From a checkpoint of a small mixture-of-experts model trained on Wikipedia: 64 experts in each of 14 layers.
Below are experts of layer 8 (counted from 0) of a mixture-of-experts language model. Rows are named router (the router's row for the expert), down (a neuron's output weights, with its number) and show model dimensions 80-119. Each number is 500 + 50 x the weight over its row's rms, rounded and kept within 0 to 999. Numbers have three digits each.
After each expert's rows: a language model's description of what the expert responds to. This comes from a sample of Wikipedia text that the model never trained on.

# expert 22
router:461598436551551492477485542506464384477454470523516466527422485467475457418561476585567478539464498461527465507422524461
down0:493529451574520500525482443513542561548444526468628510410520573403574496459456435518521442490547528481549483489488515415
down1:514409494535526467468499496483570518502474575580450484456535593468484513485479417587543438393550514516470470522528430443
down2:451450565572487493451484490555520440445434618520437565514481542495582468587464545496417485447570438484523601479504431517
down3:545528580438510633430506464513474525539539528558564508523547413501597448545495507436530552505480502538461473405468465454
down4:555460491540462506495541627569589574476567531479520587608524542402514478540559582559442485519471518514430585517466504507
down5:499512516472583374521531407482430496539520515448470511552525490468556505519468549515413590466542518478571578503606536513
down6:416586523466445475520470436451454496431494487511528483488529444475491503444488454568589448509572390463539524501469485613
down7:500498512565583562487528555416446485436577536626468434574407451469470597544511465509546465500622471488503503534531550497
down8:448549488567436547437561435497542432454555502442498454379540517442452525474468596439517516512535579516591460558555439424
down9:472530503492458504446566443478551473560509511595522631451466487596506517535427554474440407540491459481531513552485492361
down10:525551417532457558476548574525406466527518488525416471576510512491478516548498420428472519510496582543463538475499539480
down11:488508529505472466429399512455526441506541477556587516490591510524541461566477536387529566563523569447484455544492483552
down12:461430451485450527581516426449366516583464515544513537501519495498406537457491530586506475549410551645569518530621539468
down13:596535391561529466481530419509508443504541517544560519526624569470475519533585560546540501504460414514492467507548470598
down14:476479573472531518525459478472528493449491479477422542426433458524567567451448516415523439539508433485623430547433505493
down15:547528459473515525548547501560552470572528512453454494564483592449469562470524490520557424523452438520539531481452493604
down16:562483435556513517454533463512509439507479568510495402546530537525474565531468502499508491465464535588449517508573489494
down17:478499478579542534448455484507498431471456476522413480621460477465516438462536478382430444476525469533480510454456519542
down18:584509479422434435503441552467480464433491504511576434399513501497532512474536574503510427472530552535501589469479399489
down19:521525448555545439554547551502610531513503438573456543439540516445508531442532508520453455503640525505473546573516564533
down20:533564460600361480521433453489571468463416521393468442504498450472512489502497424530537497446412487567502473518536458457
down21:540451457529542535471495426503543459545417497496532510425499607599580485573524411510483493505532476525464517562590490524
down22:447532452445567456454497508488556445505532502512545547426466428503464635473481484531588434503471607576472557518513461515
Foreign -os/-as pieces, years. Pieces like os, as, es inside Spanish, Greek or Latin names (Buenos, Archosauria), plus the 2 starting years like 2017.

# expert 26
router:450491456543524538425547536530439478554422479487515503525461506486441438454566538574536473521487492436390487448477504475
down0:489492462487409517518480488484657505593514568572506497418461540522484549579512521444373485422555465442524420451519441427
down1:494499483560404490461511469491492507484504514397529518569524509512496525577537449466412456504452589429491400561458532440
down2:556481510500435496468498523420554484464515436411536509502563626460461605466535459423540471539517471440504544514473445555
down3:389437443437462443522528536471487423456485476424479495555472447517439590409515443517520514473505533496498588572543517551
down4:494518387475489456571499508487463536460483465552456459500568532451542614479456513467553435542581443413502524489592545485
down5:574525464429454461422514507544546606539531493476419410457543550540577524551440387517480450436434498551488523545502548506
down6:482453535449527416509530459499547523597429543343480512521506533444519539523496455588518441437522518511563433468530473583
down7:561465623512456484407501459475521506455579500386491519532531488525494474499469476480480512456561558469537514422468402524
down8:498499366425514487433539547532465571503495555489457476441512613499483544505507555421488522546463479487495517497534620582
down9:458520449433540448537432496518490355510527431553492472452497448565448445498483486454522511490583515510408582472475441468
down10:513530473658536538509518576515509468395494539446409459505568491479479397560482471534496495493457523517443499555509486435
down11:560474465560556479492551549574473475417542511447521529489385491494585460511489443515471476465467513476527470510478432481
down12:450592577480460531443489521468504470470455456519532507506522380532443605461490620481566488476537515495494493490439470556
down13:405570528485519439521540439499486405539516469669419545479554457555463545504590469535475526462437477563579413453429552479
down14:467513478470554620575422397541451428439454542558462485492502464563493430518475430463473497519498529556487507442519476383
down15:487579504510572465546583468540525529467614536634531481405473552472499502504484518499508571500453504403471526530459553468
down16:491477465524567425570468445489513501500492473512399429537494436564533581481537562566538495376560442567449489474567523464
down17:532521530548424592534521512509483529586517463507457522476464548474471461456466531466574526491554464489500417542526504578
down18:443448564528510421556516466501481544476563546487493413502543497514513498483488563398544529514507459482443413541443521569
down19:460435515575594506500522566583591584478561448506488528442477500519519584418452518479459458544475505534591477521552545507
down20:568444580532410551447506501530417493486523482505428508515489528553417519600473534566538573426520480495538535576538523436
down21:529451465474562480488502521439501497497542489529402512576417472481536515484461471509502459513574425509566499538568505498
down22:606505516382507502499550532435418429588482475576394538479596489478459475478514381559481403537532462581488441502437446455
Roles and offices. Titles and positions of people such as President, Minister, coach, member, candidate, often in election or sports results tables.

# expert 47
router:492578443511531551432584533535403471517479460499532561506429448505480474428506575511595472498453490429460488451470508454
down0:510561538482459424536519544487503484461406487489479517495470496542579463480492599584505496538565426465498417493479531537
down1:526547480434518422489538505547540491567516502548410430474504486572492583536480469542525489564432453576547554565505533486
down2:514469471494535466520518487489592378431533480562596459554519474511465549437458578492435478516584440551551467490528406496
down3:387405506557474507511524477549447524567520449474528482544556456490453521535496546504437520462492497539499550520586550514
down4:547436516465582422513509560544528443492490444462531491503548421391458476405618454499446530507562468531558537543577540499
down5:403472525376538563501501508548521466563470431481502479521580550471416517523473427538566492490469479500496517470463475441
down6:471526525442432567541426542486513508543519387526491495460469563463521518443438434581480503366436499481518512550507503513
down7:556467431433469463567477493435559507526407489493509543505517541608568464556468467514444512496490481435490422400475509439
down8:506433513373468511484543577349494523564548457478381466469444449543515515516542442564508512468493426505523551512495477549
down9:598545570543547511485543456470441517405453467475483546483427471547495504443453404588471528427398494515543521555537571501
down10:489395506516442525474527527478453503553462494452412562451570449508488471471497549462481487405503453531484460563491573441
down11:439426485460539446512578497404478474451588483549533466513567596520427450462377539405493491505456514489537498502446548539
down12:556547423559528357538501483435525439563564495516539526461508573555539438522426481508549582587559575536469491483522459554
down13:457529533539455462518462534614576512512457452472510508509530519516454492528542460484535507500518490574470500533526407445
down14:575480415514509490530473500520516461546437491499479483581493503555445510424478584466448552480483555508503417462406556555
down15:526424394534521443477532442472536396464533596463512554567404567617437528517484472545466485564463526585502525471487558562
down16:533482434540571455502535515440619480595510556506554466485482539415562467493490533504457502437508578488478456500501508483
down17:603430487477554567446494441533467555464479550513522476468542523512494562537429478444475454600557576563417541494565433440
down18:502392448481562509476486564469504504460519556469417615470510521479494479540448472430403553481539571565542456474428509514
down19:611483410512512531448485486571603502448564468521536461398501557493503482557490530537580511494477507587491539451433394507
down20:581527562466497482538592432514435569407530473531484524423457480528586484418527592442572549440561554438393466417525464447
down21:510539520489496528565505551496524474481552449435445488488447509577443500404468475509505476527525474502461454457523444503
down22:447572464456469512431393507529493399514509491415518517422495602542563494517486503500418533411469531477405460566574561448
Sports competition names. Words and pieces in names of leagues, cups and championships and other proper institutions: EuroLeague, World Cup, Serie A, UNESCO.

# expert 9
router:496521455534474508438628526574438451561508472502547481502454476484456393480507533520563465589458473419472448397401461465
down0:477438493471467467435445441411401502473487520548527507485536508472425557536567519490528447505549497498522469514474604596
down1:513509497431559516501411494520495492423558450473490520476618476459575551541492541504463486400462474518517561488469557429
down2:557494428445475602521405554472556430513490504473499559525447426535525550556468536492475465445519492488503392447533504505
down3:549527547544506532462497480480471568522524565496532469449473524511476482371425489524481394524522569412553622535501539478
down4:529410504498565467575451533446468556520553463481520525557479496552535523534456479522511586481510494471519531498473608523
down5:438510472486428517438581551514466447474496508434586494443503434573518490515586520395519562471533434443612550500433495504
down6:562467500572483543486448510383572465533526538507437436493579560572512506527542444517554601425460520511476574453481506493
down7:462482509420449411607573487487514469476515440439579551512596506543472475530538595430529472455470479463468478432558475445
down8:435590524580471540535484492480502510524549503539501497466543429567546478449487473492468514553480519487418575544406489613
down9:460424545590497413563511477428555488463520524475560538557500496525453639533478478461454487394605459483518443456532417657
down10:538490545468409461531522517541529502551582555495434510515485453562477523491600544530491494484445460584416499542490553489
down11:449486468594504509463483435510528467522482493507494527463603570505492562421539476458541422503568462483479488450526541453
down12:523456463539426470590492481451432515455569459466534506519534437447524488510528507615507553549510519391500450472562532591
down13:461472553536443448537529411384544423596512516516482439535602448582518542556480533539512489457436423492620555500476430558
down14:433575508424513473472552509575471509461481483359491465465577451447478534474475387508512384475534485454519571414450493491
down15:503434594445505578461513437493426546447513607535508454499560563534488497507434462584510486496484573375478512535501529523
down16:491484576483553506478568436493577521444521481496497461472451479606435446487526614554521538432516456500440432420451567542
down17:490490448518456535476485488525487546590419461525388545493518508525534498573476442564491571493542438530477553542555537558
down18:456505483573495477483499496551600540491464459572420568617568477511572507533578556445437606504504434500541445539557505450
down19:598480461603494589486610600480481577414386541526439544410479431544541592531550475504490439500538470499592559468526413395
down20:477480502456573565475486512509457411497547530557527516431557517418498433498480551472542547452524428438533560486416548514
down21:521496386515517525452541422554497476434489445565458463572556472461465554512474516467510494414495488548555506476546527442
down22:536572562584535557465535453568551555492580526514441456480517511469454501592579515551552519584574461441565481608472472489
Ordinal and position adjectives. Adjectives of order, rank or position after the or a, such as first, second, top, main, next, former, final, north.

# expert 0
router:485577450537492570433584539556433446468510453569510543513448493419481441455538498536482484508467479447511463483420484444
down0:570473472529479529412465506422574566567519474491477498442456443516553424576565419484459563498518564528566491568425449441
down1:461505522525387522427530617519533402488540609452517458555452510544543449558525536480552445486486472524496447485514538478
down2:511540579458448509496477453672507455476460476465571509565482521466458446499505540496487422530491442568476596527457441546
down3:529522474524491538557532508562549535508539551470514540508509529486451428448390507548453564544593539534613445485460586480
down4:557499459541524494532465479542408404548493521515463491558573563501528521451394479535546560537536548422451456564527486541
down5:516466561394535519570463426412486483520472451508582530490535460451541528443557554436559434472490485482462497548613552455
down6:559458494493553548451444516393553450481558453608508450548561525505556482484461524577516495529512586532573522533571472554
down7:632490548504463417449549408510447527510543486520484582445448573487507501513502498503462514489536478546494584534550512524
down8:461515482531511542467426543535489520571530551474508450399576525478466460515448517564390524510501478605566536452519554464
down9:501585454533406500557567465532394575533500481477526549485471451551510496530613567539523480490498493613547581518548513546
down10:529513480430448445470431516582508464442565579457436504474476476527490505449546469525452483486486552556486521496520501450
down11:561516487517514517510561546569573495578529525467497415471414457505555482392587439558545534573575517495555513553488521503
down12:484605539537485487498451467512480554497500534578474564499535451566533507512551437501491498380515493487497425547499478547
down13:492503595545551530543527388494507470552433411473437567555450520480549515500491558564582519503538486490503519534530539542
down14:595432455520447587515526561544517539510658506523585443446497566468520440464579422455492493497548521422541404436413467412
down15:462522573512537541415491377442475448549492580491498445547468543488405544506529537529503436518486438528559499388479568465
down16:482517514530598609466552375454526528527448547493532564406477599431473454525505479480505511543449504576535526608486400476
down17:540551412510506494480456381482507427524467568551636465470529608449558537529567434434576464602428448548526516405493502532
down18:542449470509520494507504505467448491557517511500487549444572547456540515548532378550446540428491521473493489515529508611
down19:498509521566435587600456506501494511504500465520579449579526454449493470490412582529519532475521506502547489502637552554
down20:517393525525412532434520460409453559565536545419474446561520529589591565451451484470442534511415442472499531531440403501
down21:439436390503533613447514457502540619523528539515430485570567470503508421487496443496556379487538498541499535434500503451
down22:551446488524533461422468494614503505442466556537538496449614538495444530526490454483443521514615432566432475449397450492
Mid-word vowel-nasal pieces. Word-internal pieces like an, en, on, in, ar, or inside longer words and names, e.g. Bon-an-za, eth-an-ol, Roman, man, Davenport.

# expert 1
router:456511487607485519469544551519440426527485445484546524588456513468452464446583607523533469563461442395531420414454478463
down0:465515493551460455493523473422481461494592444531510525622459588459383560448572440515474433518493419518533542516453469510
down1:470468493479598452561469499558503418462474432453527536457544430500504516543466514484465526437521459510436579525428442509
down2:517499569520503559469430477551460508449475462538428557482519426462412397465502571460449524569461528563442528493461504490
down3:532591551444530424483395487538492508478484489548518523593517486498481467531525485532473472439523410461509429562547471451
down4:521471523500536532487487417386512488520506527500432475446484499517470585463515470529548614514546501415501374481522508542
down5:504490435506527532338467456512475487418567526459465438479487406520538493522514563521502442539513487417463498528530543394
down6:496344565492499512433496576508471566617529549434539475496529482427572475483518486544493409505575454446518545456537479516
down7:605475455500492489584479420510500496551470424542501487518403513542546485423670479491425499488519483526421578556542478522
down8:510530446421563570493448492475488512620494462555470424493511540505509564592489471450468596516430454506534415499539457467
down9:411447467479500462488545512466471584487546616468495568437548476439576509439504478469422555401447512492414467465476498469
down10:456462503477407568517614423471467482369626445479551530619526454431502527479473552449539556461457432526483489460443490557
down11:540446593550472439431523446467548525538540524557466521459504442551534452461474421503543527596487520534569545538426535545
down12:478474465534464555556443496482491510437469470415509468494557540456607517438517418465505523462491527503533464498549484488
down13:448444490534571481486580528435518431533489512483515482502441519524480597437486534513448456461529503555476461562473424532
down14:517497574518375522511531517462533655563520539434517447577447487462496535562505485511525441550548483515473532445564418397
down15:490453565529530513512435443532453481406521492606498360485501491515506475522511471517411606459568485515465408536517550479
down16:467536454486510387500501493494518529475484514428514522450456512530461476488459478502559473444467492451517439533395449502
down17:577475488462540530519417501582481523488518490373450524451499528443469526474474531590563432428561551483358501506512570542
down18:565541597535469477516588528454550437565528518451592430527557513561511533534426527451541523475420524569485558507463544463
down19:395441483505401474446537552503442520564442574454479511443464533512475489505434467430607543449579555570497515494529565473
down20:556567523515470530490610487504518486407473521525491435570477467590449589568510516549498510353550530563494426516452452572
down21:449529514434587531478446492459513523368477519580432457447463524516532483509403515558547593551521559536382522449542478540
down22:545510565487501489520508362496404447565417467564531508527430523544623540462470538511531494495446438523577515580554427479
Quantity determiners. Quantifiers and determiners before a noun or adjective, such as some, most, many, both, several, more, much, often after in or of.